config = dict(
    activation='gelu',
    n_head=4,
    n_kv_head=4,
    qk_norm=False,
    final_lr_fraction=0.0,
    z_loss=1e-05,
)
Below are experts of layer 2 (counted from 0) of a mixture-of-experts language model. Rows are named router (the router's row for the expert), up (a neuron's input weights, with its number) and show model dimensions 128-255. Each number is 500 + 25 x the weight over its row's rms, rounded and kept within 0 to 999. Numbers have three digits each.
After each expert's rows: a language model's description of what the expert responds to. This comes from a sample of Wikipedia text that the model never trained on.

# expert 55
router:475520490486451476472517534552495476539477520514499486519491477506484491459560512511528469510459469544520480502500502502480476560519527543527504528490510518521493472499495481472521499539500538467550525507497489509452477489478480565521531551480492503530469487481503445502508533513498465471491484504460535483531502456478519481463451533521474505465504528537499499505517515512504531507486
up0:528529458523481505472477523472501493485549487494518501470478473478437480534473467466481485525515532507505471476487461514507548452472528481555527468490483515508498522468515491512531471496518499521445492509477491511491479487523500500503498495492505516448492459493514495476502519508530552491509494508500482542510510516442550495507550516458502520527486471488541483503521512484530501512493
up1:498512478506507512499499505503523559478509468468547454497506493502483509496515424480493506503494466508515520536483476476526547494483514498500536487498495504501492490467481484525453552505521455520472547453502479473491456503525510472506529442470492514463515455496495501519501461521521524496484538477479506546456467484493537486527509474492516507523494437509479508491471481516489475521531
up2:503539502504550457489474484471491539500513561458520487489466530446484519495451505509512513487471524523503487494519479499544534509459442508501545449493493537544488517453554473492515526504571503560450547490524472496507481488533515489522456496520525526496531504527490505503491457505513535537504507507449512498486546515505521477495529451473501476500500530447523482480502496487520507496541
up3:505491489461524495467559482459486498475489506484518495477510482485527469520536501496512529495507513512524469462483547470460515522490523480490506508520515500492458471493495463495504551487477484495457500542501480557509488489523484456497497490508448492509491478490518532513503551505499521529525487518520503530559468498449469467517506506500468472517474482492508518524534530499515477526469
Description: Mostly commas and periods, including thousands commas after digits, plus quantity words like majority, considerable, many, largely.

# expert 45
router:509460524484493479511486548545499496483474513500495475518480515496515595460530543501526515517471494508474509479546450543525475524517519518497528519533515515507486526467491513518513508515532525500508523502473536482490509496409539504479519490472479493515461496503512539492505486512485490481488539528542542499486539514453494502528465481515471483473511549520465505536478491525488478496488
up0:497484494515547470537476538525517519559516518499492511495511435473501478525531518486486465512522454521459474496474536479503527471459514494542508480481516515501526489536519505512485536507487484482497469508517490532480497508509496493484483495537429446535511508463492496497478489544515513536470464473533501492537481463522504500514514506499529475522517501502507465474483499541510529482511
up1:526528481531492491486520482507510543463514534553514524509490476445487485513457523461461512470492459513511505465499493480495507458471514508556501467472473517516500450458509465494502466485495471517460501509511496490526510511458541475509522451500483540466516494519504505477534503487541529532516460501527512498533487506527506524509513513462481483502530487501509515515504477459493501530487
up2:496470476500492517503502495495493507522473507482489496458524520480540485507431496478485484497525530501527489503482463494505522443471497477511545500479482548525517493504525472464491511496474517511465498505471498466467475475520565481511476481539492510481538496515483514539481479523486532478513509488489500509521469487516539516511484503457522448496511465484534519450478531440511510520521
up3:463526453492503490497477516470490496524517472484511489460478458457471463548484489490474496500540505478527473508490494505457508532442488463512482528457465522508474500481468471511487469458457506522459524522512521528478453494502522487512529514513502513492499525506505506490475500528545521496486538465496521513515490480531508495513525530452488499536522467450479496487484505448480494541509
Description: Pipes, colons and dashes in MMA and boxing record tables, such as TKO |, KOTC:, 17–5–1; also common function words.

# expert 63
router:487482525440495484462529525511483532513463478484519527512479472497544540448495524499524515498476507520482516527456481503551476529536493545491529521524505513517477529509485504481516520509518536459514503514505469497486498464478507553469500508483454506551458519487500526518529501511497479500496537456545519489488508464468501505510428529523471501484526492556481458499511490522546496498524
up0:503528458494504516479459465507477518533519515473497499515460505513483474565493477507509495504465482504486457524485480479461521517482525461487514505454481527522463504497483481530475508512525469499466523525489497517503488523480495466511496494548532525459555489510535484457514494531520561527504517505549505526558480483513528498522518512479526485476456449488489478469457525457532508557455
up1:530491477460507483509493505516515527481510497508509521487492490497531485501512519502496479526493501520521470507500523547501504525507456507523478514496483497500445476498520484495514427537511498515479465487484527510516517528496502485492500464473489505493486454482517497465504525489484553480490512464491488498512492485486517520547480498486457477494495421514573438526498479484473539522483
up2:505501465522489483476470486501517496484509510467503483457509488513464484539461497539484481504505562469500514511469457519487511453487530472527505506467481530501518507531474474513490481525499505517486470523502481482478466501500533513537474500550493500524518516535524488522430515495513506473523503524510548564495514498483540509514499491461523472467486478506505470502502465487469512541485
up3:526498473490508516502477519500482468496519564503535503491454502456486506536494500511470475533499535537517481510470499507478552484479469482535473470478462556515485496495526479533507471512500495510472514455455513498506504492478506516495501485525544504463550481501476484492474494504514506500513531513506458521507440461503505504537489472453512492521453463472496503467468475469497496545455
Description: Degree words like least, most, likely, probably, extremely; also spaces and of before years, as in about 71.5, of 2002.

# expert 61
router:509497482485465527508548479485528508493465453525485461555495499496483518474526533506532480484494484523522465476547516483484484502497487499497537558442575481516478533466537529455463500553499524459502505479492484473500516483518477517536507488464496497486505491543526507511500493495503484498512534505506495517470519500493484486482489481523479498503529535484511497515503470510533488476491
up0:530528466584510486473501540504523493465491493514473508507493467513494476443532494474491492535550491549474478469528490518444497472492505465560470532487475519507462484481498535480490465491505468470490467504486466557516500534506504526475553476439511498474540536517444488499488535523571507532515517479520519497510493492502503506527508496490523488528502515538457500531489523513429506522478
up1:510536493522533475511474465471535544543479524440523487474513480481455524473487507482483491510479535484530505549478445526498541490490483493501507481518493528505517491528492482493510526489521505520481512479493516523523479475510519491552492477522475497496542503465533500547525487481448523470452421489452539510514501496497511487497502503481429495474498499473476512463516467491493511523490
up2:481541494497526531473505483471459481495487492514491485499482493517491501515494503502509523486452516496493516497473473485519490494511525484510516504479491499528543497549459483537520538488505500549521458532482488512528492519509518464526499530544521525464520504517506461489503471520488520490534493481568530533493508531473483516515534534482511523477477476470477530543504515456510533534474
up3:488467502509507434508452489509485542504496518511549485524486535474512509488479473479490507491523492525513540485491462506464520532479485519535503503527503475503526510496544505508502455510504491544483534478566505504534505496495538476478486475473505544467521483446520494448538505539514513467506464514491510512460493507471482504500544549496470498483481538506496471535495489508510516524484
Description: The == and === markers opening wiki section headings after a blank line, such as ==History or ===Music, plus Born in infoboxes.

# expert 24
router:455487478473492534515480498480477523536453503506523465528470521477481515446528526531541493513469499503442498498484478520524483555511491493487511520508484520536510524493471483506523510520495539475526525466506456546506498489457497527512549495478500537565481491513501500512524479476514521483501507509518508503534523476456507470486476505529477495527525537481495531487550484538471531494494
up0:492462518529499506500476503499513510539510580503473500492520589514450504520499521477465502481524480494519488486465514444516482470477468457543511510489508513462549490497550447496507510482452488516498450535525486552501507456543513503454478486523516494527507524517515506510489458490520510497535476533500473496506529457513528466518505523513511441512497507446508509496475501511488496499507
up1:515474484541524522527510567522473524462561499472465519465500506470477481538448522500491491494451500523508544524508484468502516501482480519509497500476501473524498506459505506494502475460490507502492505534471502529447499512495464469512481567519470514518510503535498479503482535489526491490459539495502516487515503522527507525515479539493493446524524520465498503485549516496469500546517
up2:501493434516565502513516485501481523461515489457504548482473529491506526533502435528502509495532507507513454511483561466490500518492505504485514522481527503483461483519485495508514499481499474552483481545479507461519490533518509518498531489516483502494539505514488487500517550496528493518459485527500501485507487505490482453498496536470536511475466494454530514466513510480496497518478
up3:500552491506521492464500511508506495476497496523531462505522518493474493505512480451488505526549518520543493500467504452482526518461532515531518489460468497483479526483516493540532542524504472532482499548502510477519481517499484473548524502529519528492558490521501474493508529478522494481520449483494493538492477522470531500523537546502512523498501508487486551489507512480534536506499
Description: Commas, the, was, and colons following introductory phrases or labels, such as Until 1913, ; In June 2015, ; Founded at: ; in the area.

# expert 18
router:493483515485525468495475506551477511484478472492453531522521492490558571468500493508524536463503443519537530477494500507556512517525538519491479530518539480486520512495482514521491522537468555510510481478486480471511516497450481503511540489498501508482453507478488559493509516521477482452516542490533509499485511489502508478468493456502471462482526503509498504501474515531513463520468
up0:496507460477521506519487481483517495449501519534473505512509449491482495499495480466485504488492479476519491460524504490538469445488572490515520487539464486482515449481480491512474557464486503542476477520484511508500524460476559469527503469522499503480512485483526508553526468555549501508463517435504499488546533487531473517527516478474477438472476500485452462504509511487501547500462
up1:545539491530520478485483525484544524499499527516500526515488504425498525476464536436512520521475473495505503487478469496494479492483516481514513482519512444501484482463511478536483486503508501499445500445518504561510493472485520464537455491516474533498536466498505505503503467539462513460480434491535520516526513485445487512471504470492462488466491495460474497489501491488494496535452
up2:515533467513513489446530532548505502508490538497498481499526473434481516497486518484507471506532478466476532467488531525473466517494473521500488520457499485512543532530524478541520511514531511488506479537485502532463512491488563525489501462521476533505481516496487484498473556523506488510469518503516519550500477504497502497512560492495511479485490488531446516486479506490474490534459
up3:500506485502503477475503517473478523464537512453469551509497492484467465530509544495508512499496471492537473522498487508471481442496521503466528492502498478523550466489485486525479507516467487549477490497495500474499498500478543458486490451535498470493527497522522491485472467474490500472514508495514510485484568537509513505522504530505454460490468553531465531516496487490516446521472
Description: Numbers and spaces in sports results tables, especially fight records (Win | 32–12), plus stray non-Latin byte pieces and odd name fragments.

# expert 13
router:498484497515496572547466488520548495497509499461448504507514521479507510477511556514479507534574505522520510515514467487490498526519580505532504521476528482501514518539473525528503514499507472502496508545515504508545475502522513521532517535460493526505519499492467508524524576502491488468503508478492491487553504493482466501475501496520495526500501526510511475491501533531503511479501
up0:490504459547552535499457478520499484481513498534495496529498515462482511496539501492520497469512484501534520466502540481438468426491497518496543481519511510536521583501508505513493515540499530466505475531485494516494498468471472492525451514511486482517466535497511501496494486481496539520520478538463506496506472508511486480558510586468509500503533529468512506469549509507499499515489
up1:560484543496499534512470537482549505481493509484529482482514504469520526463453502487513478493477492466515477525542518520506500504522520484486483499478469487494483470473498505525543497461513502468514508478533464503500475492449511530450525522444513510529491496492482523508496517528500538493514434524460538484460508488482535505534544493518515505478520517455492550530508506528506499548522
up2:527486487530489500500546498497465535560440480524405504508496547493457514537482512462508515495499506527539477529478511457494473424515504484506487505523476441481494491493500484511500510508476512477511549479501523498490524521520542516498465507511494531472490551548499514482442470508516531507528462516499499512494544473509532535512483505517502497503458491463473505490475495519524504474499
up3:447477511476485576544528546456498516456493530554481511499528503515464517507490501511457509546501507457494507543491482422552486493505463488481519499479531516479531502491481516516473513463541488492483483507510494483481509489494460537469494512508465501550481472547492490533472515466490484511501499472489499500546478502480490533550499484483490539521510542485502466513517496534484494501491
Description: Opening pieces of Polish, German and Slavic names and places, often after von or of, such as Kat(owice), Vo(ivodeship), Sz.

# expert 0
router:499491508469502502516532507528561507512479498497487491525548520507484505506508489540530461508504510508466487438500523494504461563497486534496460537510487513501509485502506527475515480499517493514527501439479500458516498495502473513450541542426507501544540541524450476521515521492527454508488555529453514515485498494466509506533493472507482533523479556508476534476535536525470528488464
up0:555519511476496535471518530478451497494521496585482497491456504520489476498457423502486545516490529533494475492479479523515527494469491519459521500497509495512446529513508495525514501481495543513489477468531513489471490479469490524515500520510470456473508542530492555509515528474491504498508574504481505492440490518496530520520519516468534514531485494519490507515464484506494530511546
up1:545539498491462528499453498470503478510502491500438520488491453495470482510426478501504504506508466452526511536514470509460513516508497486486452548490457520511491501517468503512537491518518539538480529474463502573516480482490515485475504512520535505463533519521494484470482470502523523492499526507487534501494457529510515496551514459477484501543440528518482488480494511488472475523474
up2:491507514490495515491534506525519488523515478520457512501467502491510456519490503478467514487544475484509477513515444492501464488522442497506465496452467548478484478512476502518477481465523442515501481529464505528509509523542507472496554505520494520498509480487493494510461479515519522486489480537479500556511459483526535470517518466485489501493431503474493532473547485505527508503495
up3:520469499484475504512501516485542506511545559495502511463505477496467501495504494506469511485434494524460539500500510484473537537485513489517499481509505554497530473468523495477479465465532478534480532459497486499491523455459473509477461507482518510538468502483505504516490517497540478515525512490490513529496495491515507481495528512516540522524472507500476514507517501489496489516526
Description: Word endings and numbers in math or formula text, such as functional equ-ation, LaTeX symbols like }$ or &, and list numbers like 15, 240.

# expert 12
router:473476505486489537502472521496458498510493550513495495515498512505473536476492509500514475491472510516480507528482489517474509546501497494473496535509537434494508528498509500494518500506508505544516494496558464540523460493511497500444504480496473587508480473495478522494524499469513497517521490454516513495486500481537496530472497551529527518525519490474504514509511502499481534470458
up0:496466492463530483510507528524548544513474519517525487453504526488533490517532495497508495504514497524537492497482503503485512494480524484525535457496504505531498469476430452559477491501512478501490518517510469492500446486514510516528508502436466499575496493499496513496515523497543463513532488529535502491562463471527511459488493502501512501453497498499444480492510495482491488521500
up1:458459504524562463581524483501498514524489461485510511454494537440510573529531499542496504460491493518489483506528527492505484503487521501528544488460501511485502513497514525556498475501522521515494541503522466499437557486484495475505497521475477476508511511510517492502516524528486485522496504490496491510464528540476504529511448549497498526482508493493541495504516494508517520512523
up2:537496504546504495499522486534523491512508465465470518550522519490509551495509506484507538459502514465467442492511477496544503486517458463456493547512526508499486505538500500529511475516502486486500524499495505553497475484483528493486491488471479473467515552489532469476486481515523458497517478531533520521482526455484544477533539433510503490505494506494521541487523449525495462477480
up3:522543491498492496498465476489498522482533525524503535537509421538451521512497492459501494477468519482446514503501470465447494495499509485528464536487492510539476517519500518440474512488458455498489495487492483487552493507440504505520510472524528522469507510518532510538512495519512493512497491492519545518493506484484498514500550484487501484517477478531463508495443511441532493518482
Description: Commas and connective words opening or linking clauses, especially time phrases: at the same time, as late as, when, before, nevertheless.

# expert 50
router:494504530460499476486498478493491513507486459501479527521517521520467546518537462502515514511530519502473444483520477483494445517498510520520490501507551478439501499494515476451531490491483457499499494465479481478534509520483475521483522511482459536538495472480513550521518471477466485526521482462493540517493532506484495474466473471504492532536521506539475491489499494510545518479519
up0:499530522484514539462456488502510504502496507477472487517454481546430469548493481488504491532514510439490493481477496533503501462478518475525494510473472494501514523515480531491480495504495457477494499461489484552463492480511480538475490459534495527509536548498495496497479478485491489481511528473476495522509548481520523507493513500505489502488492478567516483514477484475505518498491
up1:502500487492515462521467448482493550538537499525533500507503497492501482466525462485496497430532534477505499496505486561488517478472500488545541493509468542527451482499524492525524534465500557514489523462517500513528508503495520504516499467520499508480482501487492489463466495530443531526519472520498500521530518507499508489498466483497501489490490519527555480473474519449490504493491
up2:508514519517473510510523552503512467537471493482561456458530522507482505475460431464469489500467499494486501534468499512488525464510490498516501512480493519507502447449477500506489508477520481557500527521506495525483497472500515477496498540509503503494497465527464488457486473485461528501489541579508463535490489463483537484484500511492520532496468520479513512474488493492500532505502
up3:488464502585519516503518471491507489560533517496532489491491485488470529523528530455496485538487501495487479526493503550470512483502490482510518504469468510499505515489517469487491483519479508471495501523461493535447472504520517453507528466523512496538516518495521500470505453489477483500512501502514519534515488475556548472483483507510515539483484506526507514535510474496544491513528
Description: The preposition from, mostly after separated, graduated or Singles, plus held, founded, established, formed, created, and league-table cells.

# expert 26
router:481513520506505498527485469552515494559482489455505511488526460506518567473521543531511466501510523507493490452502507496507542523510509491501470512487566489501521486524505512505496474501510518489520488509515495541511486536455457511479516527468499465489514521484495485517539517530478524506488506527489514508563535464503511518494461457507454496538476495524481468503503537542525501509484
up0:482491489530530472471544542537480501513527452480475538455505544496531482504495502467472519460502463507532484506508486500494563523489484484498499495526495490495522443514474507557503477546533518502483525499499516514483477499507547482468497526500528506482509494494560451472465480490525493501530541510531495517508515502495535484524533514473521477531486486505514479502481476488469501509490
up1:519496467469519519478488492520513500529495503497507458499512523511574485498509548488509505486475481543496527481521465498514512517478478512481505525478555519517538507529465505517483482538452473522494517488509517465516509516523462531517477497487498507518527483504459472458503486436478493536531506484487463469488473505472490506491521507507554463509490495469536497514542509500514526504556
up2:523499499507487514521469493490548532492485540459503525520517512483463482512499525468507506503521536517485490523485475515511481502492463483496494499466487524520509494517507505513512495497511471520450510506484453519515481486478507498497508554487498527512542459490530466490514534513540514515482490492499579491486521478478509459504554501499529488515498510496529481483503539492468530496463
up3:491484505503550496489499477497499468494516484517547553527464509460507493491516547478493496505489497511505500479438513494516478526472520492530495482429513511495480519496467504501515516501466475522481525539497493515523504506481483472491452522524487516506483488457530474512492525540447490481505522515533499519520537522478486508526498487453537470513483465471470493491533476483526506493522
Description: Word pieces in Roman, Italian and ecclesiastical contexts, such as Basilica, Prince-Bishopric, liturgical, Episcopal, bishop, Regio Latii.

# expert 34
router:469495520499487506462464503528489478526486502509492482525500511470505522447482536521505485511460486484497520501542524544509507544509544507446471529538521512519534472521513513497532481467490491504495512448474527489480508510538498467537485474471490468513469506494490482494560479543462466547511468504473505494515525558498474502478461465509487500479545566510488500497502503536528514475539
up0:479530488517508523522498539515534548527538499503535509490506493539507471526480507498528494533478508470541519512481536506442479534483527445519525525470485484475438509521513473511501495491517493457491515531542527465532486496483568459491500498474510489507530488539458498501501512466524497458525513509510497492477525502495550487489490511489502560474517447509489469531524520483487496498459
up1:489512471559507458471440494488469524478518517473535508485513515536523490520515499499494526484521479476532504507475497486506502454455481523504539532472504542552531493457485465504487525490502455518459516499488529496502467510538489498502485463542499509489499498509526442494482506477499517496516520466467531509493541486509529492501504522478482511534467507519480488490514506489526481519474
up2:555521495486486497498475497488489523496544484490538483468511505476472476528466475498500497507510513502497524496527493500492525473470466439568513478481480521525473468510517456507475515527517531529442504510510502466527466490499469495521491520497487497468542507465514495490495482488537490489519505478498499519514505514491511476507515493481557519451465496494511473493470481498474518538489
up3:490525487472481486499530484476506511507446520492501519496454489506483495505508522536489481439548495519498490522493480493508482508496491464516467459505502522536459459513504517538489473525459492544472549542461524562523486525498495511512457464515526495517449488515477532487456481496532511515491481503524505501492474481564531451486542530477457542535469471460537464516451458489484516500493
Description: Words in accident, attack and military reports, such as aircraft, killed, crashes, bombing, soldiers, plus percent signs and number pieces.

# expert 30
router:488482525493512474502519468553511467520530525521520504510516480486513493458551523492523489496474515506525521526502496516525489519531491519469471565464523499485460508470486504511492525504487488425503510523520502505452486487462446518496526526460498479530514489501526514507489485528492468495495507452479496466494498508468499512493454496505469487447530514500513487437481493510483486461549
up0:506553496516503494476501471512511521470539484492538505522517515490484508482499505490462512473485488526504500503522481472451465456508450476501461502467495520522523497531482483517506514529541494490501487470525482516501499490457483480478521518491509489467540481505496541504519501490527542518520452530507521471507463540500477524523515502485494527519488544531539459519476499465482534514453
up1:512495486475517519437478521460443525501501505463526535494492494522500469550505476457496481545481494485490441497471493499497541522515488475499508482461493559529527556473487518475503520434483472510513494493507483543497478450461508494570480514511473497507516537506563472509482478440510474513495493522455526503490489498502516451552500463479486477525475483478505480480529503471534501497482
up2:541496489528512472500449493447503531473552466494493517510496517491453513567518504440512488495503499450525520502485502525510521542510506511539502503484503497501482534515496481509492502486483501494475466500489527538495502515510538455531468452502492514446523490524478496531480469492526550449501462463510540543461499530516523538516562490459533500474501460438521529508481497503520459498506
up3:526489515513491471503462468476475508499563507454481512497481491475469503506508539491481512489483489509481543534494493484505514451481500486508471468420509457529521518480502473502481489519506517469489521506503510473503464545481500485470511512486495490481500482469515481521500517513498490526517524503492452490526463476528469517464500494519518543515478501520488478549523473498532481525504
Description: Location words in geography and route descriptions, especially along the river/shore, plus on, and, and place names like Wisconsin, Railroad.

# expert 2
router:504509489517507478517477444485523513500501508499481495511507455487482530484542550475491541490502514508503532496487542514524496481519500507464498513506544516505527536527493535499516539486508479494488465455500480488544511510521543478571511501525520496534515508522514512493524503489445515511484455467477529467500529521522484504479525500505544494521493491483499507501513498503540461483532
up0:520494480500502502497486482551448483524480501436507512485479547540463489504511523490527496520487515529477535515512532502480522514504541505497513474460518490503501506487491481503494441521516495455474503528531515504510509519520488473526499518532533477493519482487485504471484461522493497505520508467472524473474544494512547550507495521515534531553503476460491498545439508490512491467519
up1:478545490486530485516500483480481509453527469478512525521465498505495542519464495470546523545500507468496523462465510510498516494502518509495505498497524552539486469459475503535510534465513419461500472489534492504517474505499523529484478488477504550467516439478493478466465516498525546520473450476499520487495505498520508510502512462503500502542496506509485503499475488482522495473470
up2:548530488509484465483495508545487485519479531450545468490477482509533515495520510513489496525529529520497468519511499491524475487516535507469514514466469565497535474483460526527526513447557506507463508508504471461518464482509483539539477469497472498519503477531478515496478461465480519542490480480557479502498497529455528521513568483511536500523542527421469510483517525492466525502506
up3:479504517440480525468545511494518505499519502500519475508517539493505495542520478499512454485504525570560533474513483496473468463458528498491489510464474526477493535486501477544514501529525506510504537485561495459577493495548491485516467502506499506507525481553526488526507492467496513448527545501486464512511479499463522511464499514513483516505485522499533530505561518507499483520540
Description: Invisible marker after W/E longitude in coordinates, plus military words in army, navy or battle infobox text: Battalion, bomb, ships, Allegiance.

# expert 39
router:472517479541521511473542542545451491513448499515469479535517498576486516437509498486512511518513529511448499479537515476462483451524460505521458498513503502457504531524498510477524506512450527471524488498487532505526531506487521544489542516492535465507458460506496504543499547512520451502510488438514477497508521514477508508504507515485484480520522533519543500485496508506501517492498
up0:534485510529462481505459475498511546518468536483543497493503470500512511507488471473524519530475466570502530498494511506512522488525522511526557487449472491506543511475511497504496531452536499497454503514497499478485510458503541551548513526502511514476560533473503547481494541523509521526459473495528497520478531502501559495495483472478551514496530550484502461510518526500476465531487
up1:489487502545500408484485467525500528519485530484515485506505496490503492503506464517485533472468490518495470530491537514485508527487517499559469488473481503461458497481501499521466506499481490470475529487511517517488528509518531535461456516520530508485471513502503469485508525521485549523517497550520509521473513485533515538552496449508445472519509504464482477531528496503474517537460
up2:525538523534562507498499534508508450506545509454507533495515547496534504514501546487493468534454500496528459514478516509507512500509519494470506488531483458557531496487495519480498477502498488549486471497538489518481492486527494505478529496494482470501486510535474534499472489492508501481468517487473485500445517496492530478487467474516455462476498496483479449532464486487507498482473
up3:497515461494531477487503593489518467503456520455550485512524458477488487518502511508492526504513461488471506499495491506485518441504559500534464549529488462478488531493491500514496503528501540487515528542504507537483531499486499464480490518502507498509514503504517478479462516493531524491508535499557481519475526478505527497517539495491522548544501512476483525511504519521525534520506
Description: Word pieces inside Indian personal and place names in film and music lists, such as Savitri, Bharat, Mohan, Singh, Kumar.

# expert 23
router:499496493452458463518503535509523476483508462539483468474516487528501577497468491478512544472479499477483499481526492515506522524492510523471479507524514539428518492549497496507476498551515499516534519483528508482516534525503527515468507511492513435497488495498520518496507493492476505482467503522478517517483522530481501459495505501499431519506503541481507485490512512473461450497510
up0:520486426498515488494480516526562490492519531522491505486492515513474495453543513505497515527532534509529526529502556506504508525493501466557505474454496520503477514506477500474505501484492446505465514498512493530522498496550465494505512496483500514475533524555466499527517518520520498540488450536508492497536480493487514518531487519505521470507466513492497523548486565527501512557502
up1:476472504529482549503490518486545507510475478476518479502502476482524466569456509484508505517506492548488531519493489487508539515477516486494522500501490471506464481503485487475508500478463486437494507517483494453496505505477480531528478473521489528419471505484542497470511497500475478504494425494481500526483541439478484526499547533500535449458501515516465490501516523509539496497543
up2:503550488492495465491451536519536514500447516500487532470517489469508505522456518530474478534507530519488468512485522492435508497490484519490541498491512541516519488475485514486500560507528471532472522545509514479494504556537451492529531520509509496485495533521525527512531541516506482489530476489515493439518538468520480484478495521487498501512494508518495523508504539489513531512489
up3:525530491504493527474517508491527497492525513471508500453495483528509461503518522462491522477464482506503526491485514497508530474482529483550472498497462549491524476493552484493487489534481493472505510552493493502539486540525419455540564523536500494520534477498520505553527494483530491477543496509504475482501538543507467492499484514502485562498481466506551542516500489501515505491501
Description: Paragraph breaks, table row ends and country codes in tennis and sports results, such as Clay, GER, AUS, TKO.

# expert 56
router:472503503536529496473503533525470469477449499456475470515550525549485494447541494482484488490477516497485482507520515456492520506489471508530494491504501506518514522535518483501507511530503547493521475443465492487517526500507531501508512481505511474534453499517482513526514532511480453511498468453497467513529536511466484509496476536533512532486524541531475493497514468513530497465504
up0:522474500506521508526480522517526481524496532501508481474493511495537510484486478529503492513491471545537499504525510507500521509496531503468485497486530543475512464503543452507472500518532488479507500533493476552490468445454489487509479498477480502513547547516486480498528508536518499493525499509506498441446487486505479508475481509505554532513509479504459531502503497482529533477507
up1:503504505482496510482517506489504484452523517511507509527511489455470510477445482504538517532499527477467523468500530489512509466492474464462559535496455478497487482479498481494517482459500493540485506511518496492523505453469481500517577465505486514504543525511500496487508526480483509499520518499504515531457517452492494533533517505491507477530461500519500536522508493481499509513472
up2:532473472455487501493511459490520499495482482475503495445505556522490517522505503476479506536483474511473494491506523451482507528480533490510521571491470485501537525491492498513519579491499509484486441526540517500502476486465546467473517466493521492491481530505525476477503465512493502512502496494506537536512495485487471499471465524493504513466516488538513490483511565536453511491452
up3:500523477502479508485537541500444536539483489474549510494516487501511514520503437551503488506483513472498479477542513500520502501499496505525490539489477497478471483477508511508507468487483516544487511543515498474441524477495492447488490522516504496490513485520477495473536530477506528504506528508552493481457478478490496503497512543480449513425461450496541510513506517545494497525467
Description: Word pieces in Arabic, Persian, Turkish and South Asian names and places, such as Al, Shah, Abdul, Riyadh, Chatterjee, Umm.

# expert 54
router:439489511460508487460502536509496505530441505533525495535481492525510563461505505536522474501489516526477490470488488514534491515533510524517494498497494502520505512461484478515511489491555501513531508489489488517483492477491453530480535531481481531532452467495521486532529522516508509482508526467508531513516512495449462470492473475494490500477551531516480522468543456556486522506498
up0:503541452485477525502495518467477496491530530459515475469497508487517495560482494495481477526517502490518516473467483465465538494476493458534524507485454526541482493518512477529505519512484540530456514516485536501506479494511524500551497481524506518478532491523507496484467471486503514491489543508536504552506495453516532482477517500453481507512463456481481506503513491452521508525505
up1:522503463463466516508484453475496529477522504518510494486508508503470486524501512475484481519495521485458513503487489487461549493473455463525508489439466549490525481507477489510491531501545487524465482537497538541529502548527512445521488528534513526450511491508473485502473487527472541484532502514501519477491471488514511502524508523461496509505479450476545492476470500467507503538515
up2:513493483520493465469485527468540544486519532487499490475468497499492487489518464473473483541507495501504499513487503503511521485463490474515536472465487524493486449545492453552512521534465517499452522504524511490566490475539526487526466520538524518476528495504503482499460531534500524486507488516519533497498514502481573491537521503462506524517499504505503478501456484490486497534525
up3:566543466499509481482465455465536564478517506466496495505496478515479482532481480488481506535504523474531477491514463494507505493476491459499515482488477554507512473500495496546513506517490488525445505490490492486551490518500541500511467484500516480473554517499501456496476503471536516488515490516508521521480505531472527470505526520465477512533476474477494492481486461467503516509488
Description: Colons after infobox labels (Number of employees:), table bar separators, the after prepositions, and the word piece ving in improving.

# expert 52
router:462490486466494472494479487535514512535488513484517487482527512488504570493516489505547515522477483489483488496498556508505475506518512500470502521525504508487525489517511503541496521551536501488521490484506471486469510516489513523513511570451450492570474506536533531513501492528522480496498546545496527512508506533450438480527486460543484488458566525524486532552500494489466493511500
up0:506517516506527525479449530503507512460512475472423469456516477493477489522436482471504468512499513510516540494453501464500522511488523460487501501484471515473484468530477495498470471463457480482498493507502528495520476483470492478507500506476490495522503484506494554513437540537542477534483511504532506494513444435496480500508472522511490468502503458526493500528463538504442451531530
up1:517498494513493503506518503484492537476505512467544519499516500483453508504540484517513499515495485509492482493520445490496479474491489495509512481477538511514490514522509505504455476550507502503505515494525503518429491543471516480482502477530480506457495471475502494474503526443488486512530517530492484507490526480517487508509517492500495505515452469498518526536464500527547528490532
up2:501495545567463506516478477481500532493502505484509511517452497494499513466487504446505454517500510508471521475507555522472474478535500472530476501481471509527496453524467499496513494485528527496502495525518508487501487522487573488473530499482498543480528512508517539492459482469512491522523510514510513499498534512528525476554493553483514500542445491488501490522524483461519492503506
up3:456498485535479500520526534476493494485495520534510496472479532486515532505486499499498501533506475491533471529484556476502526498485526480506521531496442504546482454490472462496485486507494517475499496517501525479494493483523558478426515508510527509504502486506479505518506520508483545505494516458533458497513438492532497472535525538487475507523497487525529530479477537481482502563492
Description: Table header separator rows |---|---|, plus cell pipes and list dashes in infobox-style lists.

# expert 44
router:471502528447482523511530539514488514498497499506491513536523534508490475451527510500510496527479498514475477495513526520506549524514549499502537534541485510526447472502470494510493484503499524481530505522506494515487530501504462525447504523495527504545448502488455453461540536481515488469516553499502477463491523525542463482523497481532476519488515501520515460508497456537476509464486
up0:526532481482505496474492486475541542511528483479501522527501487497478489480503488542520460466484501506491480510436471450489544524481497436487481464456515476518519504538479499511451517507490555512521488541504490508526494518480509465484469465480529514472540539482500514458449506532504507530499471494573544524556451504502497506494538469490498458509474448534467478549483535503497489523508
up1:483518484494448497499502478452493502504518540479513475510518448480497501491487467488492437492523539521472505461470506497506544519497474481496502483497505523499513557525453479465501458516481479489481498499471512513541493527483495475492461492496494513486518470486453491550475450506511495499505412495517545511481423500486524484506516483514491506499489509488489450454481517489516490518477
up2:506494481541505507504496462532451522484501508503533486465480500501507504494495458477503513479484527506489479502459504536502493517495493462516543476488507499542517507472511502536523477504524464497504484488487493502477480517493485498496523503513491480492475477511476549480505531487521490456537476563510480492466506533523506466510507470479507479539492461481542526576485522485501498499503
up3:517504522488458510476509492511484564527521516513509504484514493461489510441527494523512445558498494528513452476515476485535434487490477490505485518491526508502482524502490490528519494506446510529510467533467507480496449523533504500529487519467469516505517454492479508497524522500528474526514470518504473529495491478498483515519477539517524506514486509488503499516496489511492526493485
Description: Commas and initials between author names in references, plus words in book, film and journal writing like about, critic, journal, editor-in-chief.